{
  "balance_bias": false,
  "extras": ["capped logits"],
  "init_std_qkv": 0.0339,
  "optimizer": "soap_variant"
}
Below are experts of layer 3 (counted from 0) of a mixture-of-experts language model. Rows are named up (a neuron's input weights, with its number) and show model dimensions 160-191. Each number is 500 + 40 x the weight over its row's rms, rounded and kept within 0 to 999. Numbers have three digits each.
Before each expert's rows: a language model's description of what the expert responds to; "gets" lists some tokens that make up at least twice as much of what it gets as of all text. This comes from a sample of Wikipedia text that the model never trained on. Tokens count by the router's weight.

# expert 49
Description: New, North, -ond pieces
gets: " New", "end", " W", "ew", "ow", "ich"
up0:473488501495526451422473497404541461534507475540420437514483528511520565471478504527508500504553
up1:509449513546491511491555594523518530473605522555517479522527525466572539457520521398473444568546
up2:431517502501476444468548473501528548548499532482494563511584576437463478430527528515537577482497
up3:517518473500601509564508539526511472437553433559472502523488479448457523530494565527587617459529
up4:547516492442525580484554596407528459524497452526467446498564527528503503481485533432508467530519
up5:602482471501471555471572509466471518486466525542490451578520446452523534481490504431452519454494
up6:482530546513464464497481531492551477520585527532456479469537466524525519525509581460513542488617
up7:512474499465501519561539537569489443467487460516467591517462508495521445493469489545464471514479
up8:458477544484465506476458485471484421548487506563554528484539516560498508551496553366474524536473
up9:508487450502486430474541422551502598545463507439449554529420508540510490503551470523545458463458
up10:543559480469483541469529481497501540566447536512537516507518487432511551464525486511480437447485
up11:503505518506473516507483520406545477499578400537517434502493491451441502522462536452495507493521
up12:484471562536470450431510490507460406501466509477475567463462484471495447458546493440442479487444
up13:530461562502519568493509495493467452553516434583505507461470541486533480457506518391531516526472
up14:533482421492522485458488460479553455453472452484543547525438563552549521463531523467476508558459
up15:571493528483447460502500478475503541435527483516484551491493514539529533434452468449497446516447
up16:501544481491544479527521531437455455565558460574511430458583491477473530537557409546508522490561
up17:496522455465516518545428558518557476488495449496512527493564490408508555519453494471475423500510
up18:536506579520506502471507452502535505441495457510443452570540467487480518521510428514461505501483
up19:533435555455425601536435543508513490572486481488522481464528526529530545516431470499480550541437
up20:462534540479473460506523536486492444511525517504484555475481581547441470524495440451539515531502
up21:409491510501458464490492513475465479480439484517504454483495477422485529550449517446544533469500
up22:481474570469484480492540542579573571457519535546449577533506585527514563481458525492508451533564
up23:508515501519448507452482494500461525504484447469565535509504538458510499546487494558532508519506
up24:588412608563562439525446504469545426529438525513550504431541497508504514566520557489503498446442
up25:387504487507512426501469542462492443528486477510500552508561478455572498545544516501598522505448
up26:522500470423438472547526502542534502461504540549512486517559526470402475529444495509482553515543
up27:490535518529486474478519391515506472454552487472459505478477469419479484517468490481527504483477
up28:531496463503543470482512526510567515456527563515568499478529437553517513534499497496455524482507
up29:562518484518544514516509559479507573499521477510454535471515511514503540545493529499516552440434
up30:501579520512455534523513545596481526524505468534521492482490524472570553508500560479472512566479
up31:491479521470497507615425528443439504473556488540540502440430545483559496491519523494440543518467
up32:551522446557483548426511442506572478469517508527516506478565518519487451502458568485502481581487
up33:533508497537421525462484497507501565465512415531474482551459537479594480484473504452563489451558
up34:468499507517468553500486502439463531510466421562539528473464556514451546518515420474451538415488
up35:502463489484464501520493509468535501494535464499527500460478502564479532588557434430475442504447
up36:534490538459581454522500527424426446534541528503495508449517463535571470477567463547466439547501
up37:555504549594480494500401493465544543547488525514550461571509460504496515543461581528520555475559
up38:556575553501491540542515576545524487481494457585527477456562556500545531540417530504594464514472
up39:485468465426518477517530473549506523570542469512498416499536533490500486523508512473457440504566
up40:474551517514494504568499536520483468511568456499521472562502428367526524447504505513486452503484
up41:505507517518507431479433465530423450544565549509471481481518490514431493430510550500489436491592
up42:539521485559419512495506466469471491540539521530444506517532553509521533497476550523444517572534
up43:589530524501486448565431484538440568444562489488519560459495503547495463520483515469502565545477
up44:502539508528426572489517458481434494436498464516547549534496521441516512505641551530432515484515
up45:490499489583533527492510498432488483484602553531486524508487489499460514506488553477500556486502
up46:502558493501455464468455450527483512526477504484513433503575501534472519500467487497537524497561
up47:527535475485518480473475492538435482521473459489484464538530494499485497475497583523543496511514
up48:481523484510488512615561556511535472461503421534459537481483434425476550534514450513483463503505
up49:535543422485443582488475501453574547535578507549440480499486499493455444536473488485505448486461
up50:552452534438480524511408537482568502555481488558503547451511538458496420496472541455507513482480
up51:559473558537548505569538445515515421535515479544529433481464494505373475457453504512462566579511
up52:409500501476526510480482471529465430538506522517498477514524494507492528546494512505480460524433
up53:518543572521418510513461537435502475493548578471474492483498438458507482518499516439538496436445
up54:451520556544503514436455531498480525572521602610468502474578529472526510511522550459559545464582
up55:568467493484477497492516466516456466536543526532486489508480498501526447497581586469459421560553
up56:525495450529471510458443467554513587532456492476498502499536517462424509453473494482574589482513
up57:536482489418517531528509507554518501466515530530522528514509509439533485437553450571472562527567

# expert 26
Description: F pieces and table blanks
gets: " ", "f", " F", " f", "F", "if"
up0:551437563476500475487461511540471438429505535453515518516504439557503475411551559550565459503550
up1:561504498528478563530503499600496554506493521506467472533529529491516561505523527536535465562542
up2:556432465436485539493536448544491548452535450525514547522499450554478567507538468511476447498584
up3:531461539543456533499470480426411469511486520504524564543543538458538515485488505490514457545486
up4:530488401492475501449386485495549531515527486530480482462442506487480452485514564496546476461462
up5:485588468560537531444467436518576427480460555515503495510448439496389495517446485535506467449499
up6:544457508454504498482497499497562543507577526529530515485522514518519510492444416532468558535549
up7:415478488497462427506553465565463513456565540525524451460531502510505506493463450427525445547484
up8:435491499480563493527516503561471439517525525512513489522496462504508532571510518519562559518547
up9:508458556520446468479503460481473501518507566475521430541519423557477522521488525467504567441520
up10:473470415492478453527530510444435517565511486549453432484474459520447476546502463498568549540515
up11:513546511497451516496466481494400510454509479545481483509554486472551532543498551437538538547495
up12:542436492483397476505483479467479498509543541436499481523560508468457502499537527451519480437487
up13:442470561458483482493562496539511517536518600518440438488523510516485494512565485515477475466568
up14:447564488423523487494432468451477515508514482539560545492480516528430510432499541470572554573444
up15:554454492544501488462495520424487513498482505528531506489522483519500522484500525421501486492374
up16:558488542467508529523524529492532531487529555496524451463518532519496519490548537478474532499482
up17:523503456584456465487461512430481455495543550459498480459509525542455548500449504513514534470480
up18:570539469497459500467502540453486486532573414557504487527521518504476519443497468465466525536447
up19:496565568510507454531480494585560535535527473528564511478511578561525509495501592516465525549495
up20:483494603471505523529477537453516512459506521491511504544478511456556537530502536469473513445502
up21:486406511567538468506548533480527530536517500477516478478493420499574512457493439391495570548463
up22:509487423518566454451435500550460496476564480572493482500538555458540521480484487531525524488525
up23:518460477624473500542507563508433563510516444460537543533511469574443472484556514565499589508494
up24:537545560511548476505469506571506486514480510503463464504508447395515473545518521515495585470456
up25:484484528523602397532489524444477520535546485457524467586499487484477529435482499467437490618494
up26:508460451491531473539524436480501457615408492551495393507506549472477494549462524463523503587450
up27:500550528533434476441468481535542476483473526507522487479456500559513597448503483499487504533530
up28:468504520504530535517556507590431515527503468450501492550530499498579504551467532450551503517448
up29:482481439471496417472507513528605461495511502529573484433522458530461488553539490520522514585418
up30:447530482566496502521493524524460487482555515579513509428492525542493509484528468484498490506507
up31:538499503614565595485492467474499515421486519531527519501498423516454487513477516568536532466465
up32:542523491533473456508529534479546580459549470573529542537523495493511499440504443456472449565466
up33:486534449505440492508469590477434461478534488530500452498492508493522546499469511474535524577560
up34:467561503480482564500482493532510521490480522498508527458515459503441554480543492526435585487484
up35:541498512481525468470537466451516532491466531530511476502555464485502543543528510491497389527542
up36:437462499461469535478456512524452563457502527472496487519451498512473507460459566528454449543511
up37:499560479445532468548505576481444569521501465471452448494488516439530531493476452533477535544467
up38:491540546463430527541479538445488436490585508515515523496488364559498525498499514522558525483571
up39:530539455579493629507433499510489516536515499519487530519515447431467463534549547471503571574472
up40:489478550567495477477431510498466540465568445474528484518500503495479558528528464553489502469429
up41:528491584533479517514498532499480468464466460498601498540489572436501548508518509442477459537488
up42:528593531436477434461460504444542468429482492465476450545531548416430540460552512552547408530554
up43:558530445466562540510511433487578465508568492463504501471512604480546487489427491478506524558555
up44:474492500460416421476485469457513481527505517506470461389507522494474541484479474512553488421448
up45:524392529510399524530506501468483483515521457561475524487509499560484500558526532458537454489466
up46:547528465486551496525490556476540516514555513482465441507529531483492565522454468447553534460476
up47:432396504513502449459483532500446532512493512518452501553474441466501469533491507461532543522454
up48:637408479441486438475487510545518507438552520490496547490496500461514483521406512466473518445522
up49:494465502470558523527600585501414453484589562551489427495524433498482541489456452479508491487506
up50:515419565494497496471382514543498530466512557551541490492521486559466467505531479527526431527508
up51:459531547499445515463465518487464513499533504517503477410466458484430482525498474542379513510524
up52:471529464512529612519482432585471617548514477532559507513488469449458555517500472487438481541398
up53:487518480596484527540514489484480424475562453429492492487599560524502532568496541500448483483482
up54:492591501495507511500567567475460487462540536587466506515504524461565554591502453502505485503460
up55:546504518536520532560516504579501519516479504533511512434520515447472546526521501502472527505476
up56:465519484466552541515494532501493546483525476533467528474568443469484531504461533536495565569503
up57:511443460391432469528530504534550423503504524459526520518582521480480517454451458488548510451524

# expert 29
Description: Mid-word or pieces
gets: "or", "op", "od", "ob", "ater", "up"
up0:473446479509509481495549520482443493445559463519579463487514449519446580467453429519489487467486
up1:531490490530551476520483473461545570560461441525517472453512529516516422527488485458590495529441
up2:478489486559461516534406529477445556469519470463538496503456502509550466483483533479424530437494
up3:591497497478482507492505525492515510471417555469481523485591455523537473536489504511458525552518
up4:540465588527415408418522450555485510500573479445510521493498406512575509543488531451429528496513
up5:533462571472422453538463497501507558552567520461473478540489552511521479505490459506486521486453
up6:476467468437596490471581506545500425467548486547553574522473551497556560522548570488505505533524
up7:428582528533546430460501422512589501513473542486492472522531413488468521530509464495452475529505
up8:495504548540512516473462488513558560475534451505459498492503479481463472486518521511538482509521
up9:573409472404563425425444436512462568469480546464540458555487481509548504451565454527425527494492
up10:483571476565495511490542480511519523497480485483566446437484502532472499528494523535559531500514
up11:489471503521495438481424466452491520535562624525518511501442526508493511504410512401468497526485
up12:533536475480577465455510514532452548483535492459525520470445399555510521470466529455513532450468
up13:484420506497514458479522496498603482571524500488509492559566540496548516465491501540524488508507
up14:447492549469480561470513529558521503464557483540475536440537491468460552473524513532484514497453
up15:468467502465498464456463560461499462555513487495600484568484485458445544510464492440397541464508
up16:447437552502524455441447489477411449510481457543539561447512561520521474525546508519527535495512
up17:502437443504464522470426579549510512474500521551577504432571463450510536568542454446512574475459
up18:503478398508524451462523499465574486460505458455505503488509417468547554471520492543474533502526
up19:534530414525492507480453484484536438483491385559501571484503444450446466478546567436466473464477
up20:517519489458479434476493492455465562469508463538462544490617456447485469550548452549538538547457
up21:567457584528446477532472587560449531454581517563468529520403497504514555482513565486422524538485
up22:586446489490518463536409552524470533514446459439470493484510502539487483506484499512480556487476
up23:580436516451554565498470480484509472479501556531465562517548470546551466497462498506495570530489
up24:512443468505509513476516549484525540496491440490492558573459457471503501496508492532570491547547
up25:518514501486463555449442459513519518419537507475532481489447459503516439569407549520548497430467
up26:539484506567517550524556478492572506511521476485491503475496462446551512482514531464415447535539
up27:518504549478524511479432564478501491439521511513541427514518445490460537480511456596520528447462
up28:427547449541457483538482521530507530517518529487467504529505510483514507586562512513531487521522
up29:464534504508513490476499539401548482508541505527504488547452528465485499622535485521502530467474
up30:454461498496447504549488595523556551496500547486560503532444475498500523578502567427512444519482
up31:547461519524435455457513497451495525548476501514473501488491531485449482459414541480510521522498
up32:578530489571497449532528545485474492510484540509544438461492547516458407523555486505500597531535
up33:521494453493489591528467455443506492536535536502519487444471474514499488564554451466533502415532
up34:533472489564474500418544482549585476524604465574548479438556411466493452458545472446529547535531
up35:515523495577430477497547512478534452518550584547564503485580457421583510473583495487448555479502
up36:499563543485521468498476565453489483512469474516459532424446529424447486496541503441431520494512
up37:477449530455428414422579519493474449525471479497485431514456570552491534518485543529400495487428
up38:570443498511464504519447489560470421433487494484469461508499447446535497463552520516556454459551
up39:485534515497439590564445533513425517430550442453506523469437454494493461433481469543463576523466
up40:471563549454509467497466559489501507499470451502562448515554535498439516487519518421494604507554
up41:490523505500561390504502494476525407479531500537463513436517460487501578475561498574457513589482
up42:509534537542521510502438535448507482503509514473485504492534510542503497505552464488511481531426
up43:564423512577503443457507489537485505459446540472548506559491493484527452440500510479506428515452
up44:487480462508471472525480556541509431485506539489481472481485465441518493497511456498498459552505
up45:553479495485474557475386501539515463508438484464606428520519514396409485512568482468508545467479
up46:520537519519532503536529512439544501445496489535498523462435496521460541561477490409474526521487
up47:510495568449443462445462471505512502520572499511479546450492500404486458494511463516542541513509
up48:557417498445476410458532521552463517511476489489541500477492504464503513450545520486516512495499
up49:474541534482374517472497543512557516506524541579520418432498565533476501452454438523487455525507
up50:510492502556522526527501555492511457478506461549513573542524489451460563536498474475512447466469
up51:449602430514516502484505464488586513494460450567553502507484520499540506488454439440428564466494
up52:494501513482377428451514424476483567482491530554488456476531496549561468609549497557477583505571
up53:527509556462502548513525476531503528439414492514517497519525436480541427550434505408540495528555
up54:553569478591466517465503503506513478483520517524484540418517534490447538511566505516490524516480
up55:468571513483520433483445563480540471553519540479526455485591444487555556504520537485522566449477
up56:459465510502496518531506533470546554542516465475558508481473461458429587615426513513467473510466
up57:518485442483483521501468508491595410498510569485501436441503446535482530548510550563514489362426

# expert 54
Description: Line starts, structure
gets: "-", "\n", "|", " |", " -", "="
up0:489453475547535460482474462484554537500487455554544506484527475540538499428441519524534534454524
up1:600503512514511467495460533524478500546613540496537553554464520500553447512437484460504437535520
up2:499515443525480516579504466477484542486544596479510473518499485457519451485529461461480511506493
up3:512508480500445475487563511475460509515451453477574509532437490444522527498467531479488465453523
up4:425496434496523513514475513502470499526540455510514530491503463538482423545458575475527474450442
up5:462502469520466544463429395479582495517532480532463511551497517527494465473527500523518480560449
up6:450498529460539458536568464473510537511456481489562540562548469481516475484520536472571507481487
up7:461418521523556411484477433431548474538485515524549496420493473477510420470437469482508453476500
up8:440530524530469515552482523521456508440519481535541534492526579450473477552450539442511608515627
up9:530506507469596468456553510480483452541509423496472490461516472540538441445464474415526532510395
up10:515481494543459444565447486533561554452489484502460568436497545494463450451531462496536480507510
up11:546539464501568537483481515460524514526492482530490514483560603482530532500524518496524509531479
up12:467517518503464485502502498467515522476460459509537543468421464563451532534509525528510411452451
up13:533473507521487439543495527480409535441486501457419521582495483503445516516458480459456433503483
up14:474558517429553468480502542415461433448544500564561457575528520479504500477419473570497442503507
up15:580529538457464464509495475492500482501483414496528486534528427490530520480477449530522473455510
up16:505454536553490462511481459452561511446454496522499473517535479514486453467439504536514556479565
up17:502504471503485486440586500537481462520447509597520491528552474525512524499456494515541519486474
up18:469496491425445485582533523561504510527514527508534410480524483511513503585426483552490508462461
up19:538569477501491403573510477494419530527521496554561465606451491531475457518501580527491486573523
up20:487500519494451514447486473471481464537495472511499526466529480581527444496497586430596477512545
up21:603525469531447451538500503493531498403473508490510480474490462544514530503509522462521552509452
up22:499561473530447470549399525547518483519538482582517522562503512539443514568453483478492463491535
up23:483568494491509545500430492479485465514475540556550464531459539456489502504504446462533537454496
up24:476530480503490497522423485442550453493450563527507464447546510546509536568484481499523523560543
up25:502481534506525470522489428468560519501501573497432543511503522521550503475471489463472469487510
up26:528480508488530481566506539521502448451517453593487544484483462543459512463532508550459503505495
up27:463524479521493447486542470464478485419506477529531527504490530496552556474444479529459527445480
up28:514526484566500420480535502423525580463507490548448489523529469498524487514478473508447488456504
up29:464437473505553563563470558481500572462474479613455506452489521545501569545496478524489430524526
up30:499506509524500485515513424511461553565540492507489465511537527505501457520530556466546540481493
up31:477464460477456428490447466473525440556536451467505556515443484421548558496509454479533481509457
up32:505529492464555476532399545503506548456459445504486475495448532534526468523430554483535565488471
up33:456477470534452454476477539505527489491499489518541571539463434436505513473475500486462515574512
up34:573421484541513495484540546417505541487467458503522507540491500544502529590530521467491487535484
up35:537472491538506544527487458463492505520463453557551502526424495520487447614415505562537389495557
up36:492530402488520493554412551478499452524469488552558473523522520561481536485496496503502463511479
up37:535525471438519501581504567520530511518469512456536469538485473499509488478512526575442518415453
up38:568522429452478496531511491480567454548444514542451529564553529463499479527462396476478511525528
up39:506421526528462455508498527520506515422484478467464462478447422501557449434493504493444566511499
up40:533565486540527513495495508569506449542516466523538488430532481508500531552521437479467473467507
up41:438507479531509484501467501452450503488602455582478468470466446407514495507504493471572489537519
up42:527576502464473518502465479450567514510544522464503474459463554478542518484505543452448433474415
up43:527517501430459483460513467444544544464513565511489500555501539468478523543492522503548506480470
up44:438483526495547501481473418558502492466500443548433441536582449473577504497459414539503532469478
up45:494580582486495450480486478482397492500532532466512541510555471509515582552501504518465464488523
up46:532534601468511497465506406514482445473516554487496499476485498497485538457456473523485454570534
up47:493500497540480577547483441621501502480499530488571457510483480422480505496453573510524486522475
up48:516436392505551499524484562499474471539512503432602536445439511505543575544510486477502486468508
up49:454524491475551499535517512526521541450516546501481460483520426556492502477474482524534471482461
up50:474465499472555491580530445533498534512460490522583515427489493486546502513433482522556441505473
up51:511496450536479536508525525507507471515486477546536479488465527500511528535448498491472440501472
up52:527481542451481464526471525484476488463545472527490471524506494513529497494525562463459511463511
up53:542508409445479556476501468508566493474492516516519451496537508495523524463507550533556466492449
up54:510463516516519483503469490509485456485498546538523499538527549529455429513480473437545486432536
up55:497432428447502546432528495550534466526485502531454458485523416510515522537497508511595448557516
up56:542503510516450447457515492446515448532478464560593543520546513528519504471472465435563479545510
up57:479522513448520454529431536484457527493457580457442519488533514553490480574507540465474523527441

# expert 42
Description: Table row breaks, prefixes
gets: "\n", " S", " s", "|", " al", " Al"
up0:503554497422507512464517509488430447524480566493474508610553527460486544517551569432505504485463
up1:452496421519517470516466494390456506475492524490521534543519510488488557480478512486465521491473
up2:477542546499457479581449475456473476497544459426516515511470516512448489477516488560513450446566
up3:506499444461434515453475447561508559520512501507542504524470476550552533522559455465451454478515
up4:530546528495487510504422503510516515504510449560483486522557576525570546538535514531420511452444
up5:547484466521489471471546493508488506494535459551474484560486474529408498497491501509517484540489
up6:488536394506535570610407413511488465480539552473543460529477540555480500443442513496516392504531
up7:617498472510499519498496491515443455561497477540523466559527409469471510485528478439493515559463
up8:528492509513459482554434536481477476553484544489521487562477530435478458549514475429524477435492
up9:507443512469480513491504481554531498582568527514497426529517524567431512498485529463516524533566
up10:521484389521485500460550493541566538489523433469536503531512494537507502536435481529490492467478
up11:469509531459459516557545533581462542528512538473449544453542517432512612527472535460533530521470
up12:457489516574533441566502496567473520538508507456487553584492484540531554498444563443505538481495
up13:555489509508492570564538473541493577464559507483467437571530466513525550491511497461507505407546
up14:486539509504521506497501530464541465492504526494522496610487426474460516509518494564433469492502
up15:471469471571484481470475490493521463510526494497493451586472531500475552499513535464539500509474
up16:467534481531452529437516484505543548534493503504527500574443564460472560525504472419495544512455
up17:531471497511523478486545443548461484443560540514527550432528462521394526533528439478530463511524
up18:546454514557485528533466461504543461544522546527512487493458455497492517509559540492458557574507
up19:489494536536527553565449473408478448601512504533575494566499488542519515505482471576469563487491
up20:496536479480565499514456538493480563455492588518460478534463497441473502506479517551539495485602
up21:524506465495433417541433475503529437491526459535566560480546411526569497505552485542540525470503
up22:532515450502479465502501504473475467493499510471559494559502393459508494572503554537519502476483
up23:501557514491508527545440479525502613502495598496522525562605509519493410513461507488541566570606
up24:556478486493549428509472476495489510429512497476490507460451467580462544512502404503459480505523
up25:487557437451527590509460570551447436526441412487527454514529478527484506543557513468487501489474
up26:501493472487494524447535502527458518491490422474514450539543417466556524488493553503502538503474
up27:575452536517509488506479497509514435484494462480479501528496496469557514505475433462573449560524
up28:474521563570509488500451496520433443494553502528507462477442531473453489492480484465403482505542
up29:540510523466476544567406492549445546533555480523597452520532445461460518467508479432487513472438
up30:459495527438488437546491461505519521519490480449535496454413476417373563463513494464560492498462
up31:550532581499530509488428475499517523456496553533442469528529486498551515508412473592489491524534
up32:478479494510446477516498498521497430454482521487472482438511473511470482538431535423594526468533
up33:553505550564516518510528532517500466556528608523515476568522485471481495540499570503561564482473
up34:443486534499483554496524518508442536588479569447431498469441482471513405554519478490589534518545
up35:511567512536516524552567558498511456510532506452481420493454531502465531491425595553444447576572
up36:469534498535502512534556481510477419598535548580536492531538522516466514489496461562467522505435
up37:505495471448534499472421481536535587570410551491568574518467447502502470493517498473491510422486
up38:546533501461539493517562536438548552490498531488469465475558455500523373559456520461510552522444
up39:574481519471544471519571507471443536456472444505455521515549421531532451516534438577469483418581
up40:440569537499492529458491439487484502568481537522486454521549473518457544461534463525500463517524
up41:548439416522487450554469468415450460488547493528486507467528483529585510495524435455432498532492
up42:544466458487581532547518467516476516538513493464464484573505514548473490485474477482502508504538
up43:545506563472497478536462523468448515498505544420532524493506521525459491428519529511504394494457
up44:458467517527502521502506524563538510481602551522527485491499516476487481487544559479411493426525
up45:472554449478524548537547555571430580503473525518465511512504473433434437480539496492501474449514
up46:501479483424563519492517420536510484504484537586529466506578492537453480528539537474476477447423
up47:453529519451562530552500546551431459467494507566467476599426452512456481547530541434521444457513
up48:517508513512513467554479462492478542484465511551408495548539467526536458533543451502495508563507
up49:492484579457496523511526456490538493505499507503551460491539491527404494486423506502482498481513
up50:487524501482531486601564481426401507458605478468498483465547484478453558516451511506545455512484
up51:529526471518548456528575445490487520517586484543508491550544455495480489445497485456493529502526
up52:541401521521469542544461532478532526485556487501530474532511527478476495443482512443406459476464
up53:513518526498455501554446452512520514459494528553501520459513530468517563479533411523536480529496
up54:536504480480473551552543516575502473524513494519548498489498460580503488509477555523522522555495
up55:494464433519513524456413550448462528511472463515461483537530533536494466566513463448495541555473
up56:584427411478507596589465488505498525461491500496526505517484486553522507516465514507481465534579
up57:529473496499485517463513516466503430483530476455422460574517538399496551490471438522547520507494

# expert 62
Description: To and modal verbs
gets: " to", "ion", "and", "é", " not", "ou"
up0:523551417526548493486449541515522533468446536617456451477521494509519488487556466485510502470477
up1:482514416479429520463521487435534557523504494514516468537519567539523517503474450590426499566435
up2:510478469601514452500506471517511499529526420538488433573568482502510487549551512518458567508519
up3:561519496429408522555473495439500449486532471479574484487549562446502565509471564460565539527557
up4:546454538523486546473525526444457488464449460483500513456483505533509496549476496510457527437476
up5:515458486512498508470458486536505523538425548466475473511450461544507512526472541474467509526521
up6:514454482467602523541556491475529510537502541508488485521519523447450525460509437489532522520545
up7:455425499501447545475542418473501490458546479554561488568503486479530502520489564407494548445508
up8:454500531521499466510450451485512470530536478448589482441479605526538512526539508540486548460531
up9:522493508430507451497563472456493480500527499473446531540494508470516502491400520531493555492488
up10:482528433547543446501478440502545484423496515468486497493487472469510606474546529476458497499556
up11:493521427519566515479483523502537538477504435572533541504474490525496474553541529556513543492469
up12:403510462485458556441400504518605471524444503521535489479488564529516534543539467506411532467491
up13:501530449564519533526480477479513512539534413469528477460426527500482531495586497462528517533497
up14:525439474471527484573522542499460531472525501445532477543552525575506426548513439473540459493457
up15:461468573469498490532533504494499528604494517542490492471526490512553462521562486440520537602487
up16:443512421512531467541539462481494503582552557508491507473517519402574504496481498596499568472508
up17:503452441501465456510486475546565468512547408485518502503479468493468497431522525469476522468469
up18:484475504517403547481495470425491469537503477507539482478536590562500519515535457542606531532542
up19:517554462587457504449556521432521513442456541414510462482549444525522569557497542494483543522581
up20:472499492591492551556477520430551455421479472524541540558449499446519455507505570517568453549475
up21:503460464503444538452523404406502491480555474534521575494489442429495545543520526465446540511497
up22:490572483498481511544487464527512510538500454537454493462547490501534445542489467458492490467525
up23:533463486531477509484433509496556507469522528559539501489497444449505495498498506464539545458497
up24:529437561429550451454468515437454511542524499422532525537517539509478401550495505499499441537530
up25:457519585545465519491515555471514518515530508523495475490495414482463527640503597497450483475542
up26:582431542447476420555450501479536547448605493535501517465503503368438571549490527454534521517483
up27:445521548431533509524563511490492488477498546576526550404525526488502515496508445520516547479518
up28:449507457436496476517496529526483440497498482548535507479567466556549475569554482551493489489431
up29:581538544515469537464520514503505476478504514546584504473466573502503548511519508483562489462519
up30:528473593497473502506486426476460516467602524471480567581503493469503502520509534455510443545495
up31:435500527556468530510557438491497525574579531451519502535466467510504470494472511472513519554538
up32:412515419564474530499564463483530496461536482600490421427570489536520429455549518483525545516445
up33:517496501486545482468468450489489518516445500518490524471506467511526566439497477510525490535471
up34:495504512455448513483491491431554478478523572476447509507503490476471521498572482475460549505450
up35:504454538523475499434558432468527455508513497501487518473513530504473532546484542453525448559495
up36:525535539561534566528528514494460548514481521552468466522437469528476480504540532453440534499494
up37:524495481549625502562549508484533463542527546527533484458518514509490510481492449431441532533458
up38:512543560529472467552476450446457481511489491506526459458500499483544446565526525570463521494444
up39:616431536535485557482508480541530481562553502490502441432542466423487517496548497470551551460511
up40:543415545521523503363485509507439494524551445529478504517484491465520534523483432434521547495555
up41:516463469515507531476506520530524545532544534469442524506580463483550532520422500446506506481519
up42:427472494474480462499480428401559541611536519549517488528522444537465599518530460456459509472429
up43:458521531499542505506481479480430534513484505563515509521476420475503508540463582439512550558446
up44:438540515480494514584517574523596514407492526550562458474510527471444469451522390419428463505532
up45:522497505511443542450484497471564551457583487558472492406542463490498498459509481533491482588477
up46:498535441494502479465523553557431481436509482518461515453459442506462456525532535469449492560455
up47:521490490479471598557484482559515556535554504534512449546529449501470564468482522453483489513471
up48:463494603455506485493459515493488479522508496542529480470527508490530467472553482499535538516431
up49:547499426424551448508486502553482521538493520561479545531489544498517391502497523506533426508491
up50:583510454522524563621505517472544481469475574555496496479571477460538498510505456465435506575498
up51:487511475550452561472503437487443500533480576516486581441525453591487454433505504445506419530466
up52:479440514466546499507561514516499530458516466514547455519558493492547543536525513496433536432470
up53:508574439508516472525472516506473500525477526525507556532462528482513410583468459559512518539441
up54:512520434461445462483485490461553479494469503501531405425525475515498464453479468435496491514433
up55:536503529482486522574494533469488542505532493501547537504470550505515606495510524426489525527479
up56:497514475500486531468466498568481480491531489504490492478538383491456529461469558650498510443495
up57:507505441435561517532482504503478439539484617546507517499505475441482460442543465553476465461528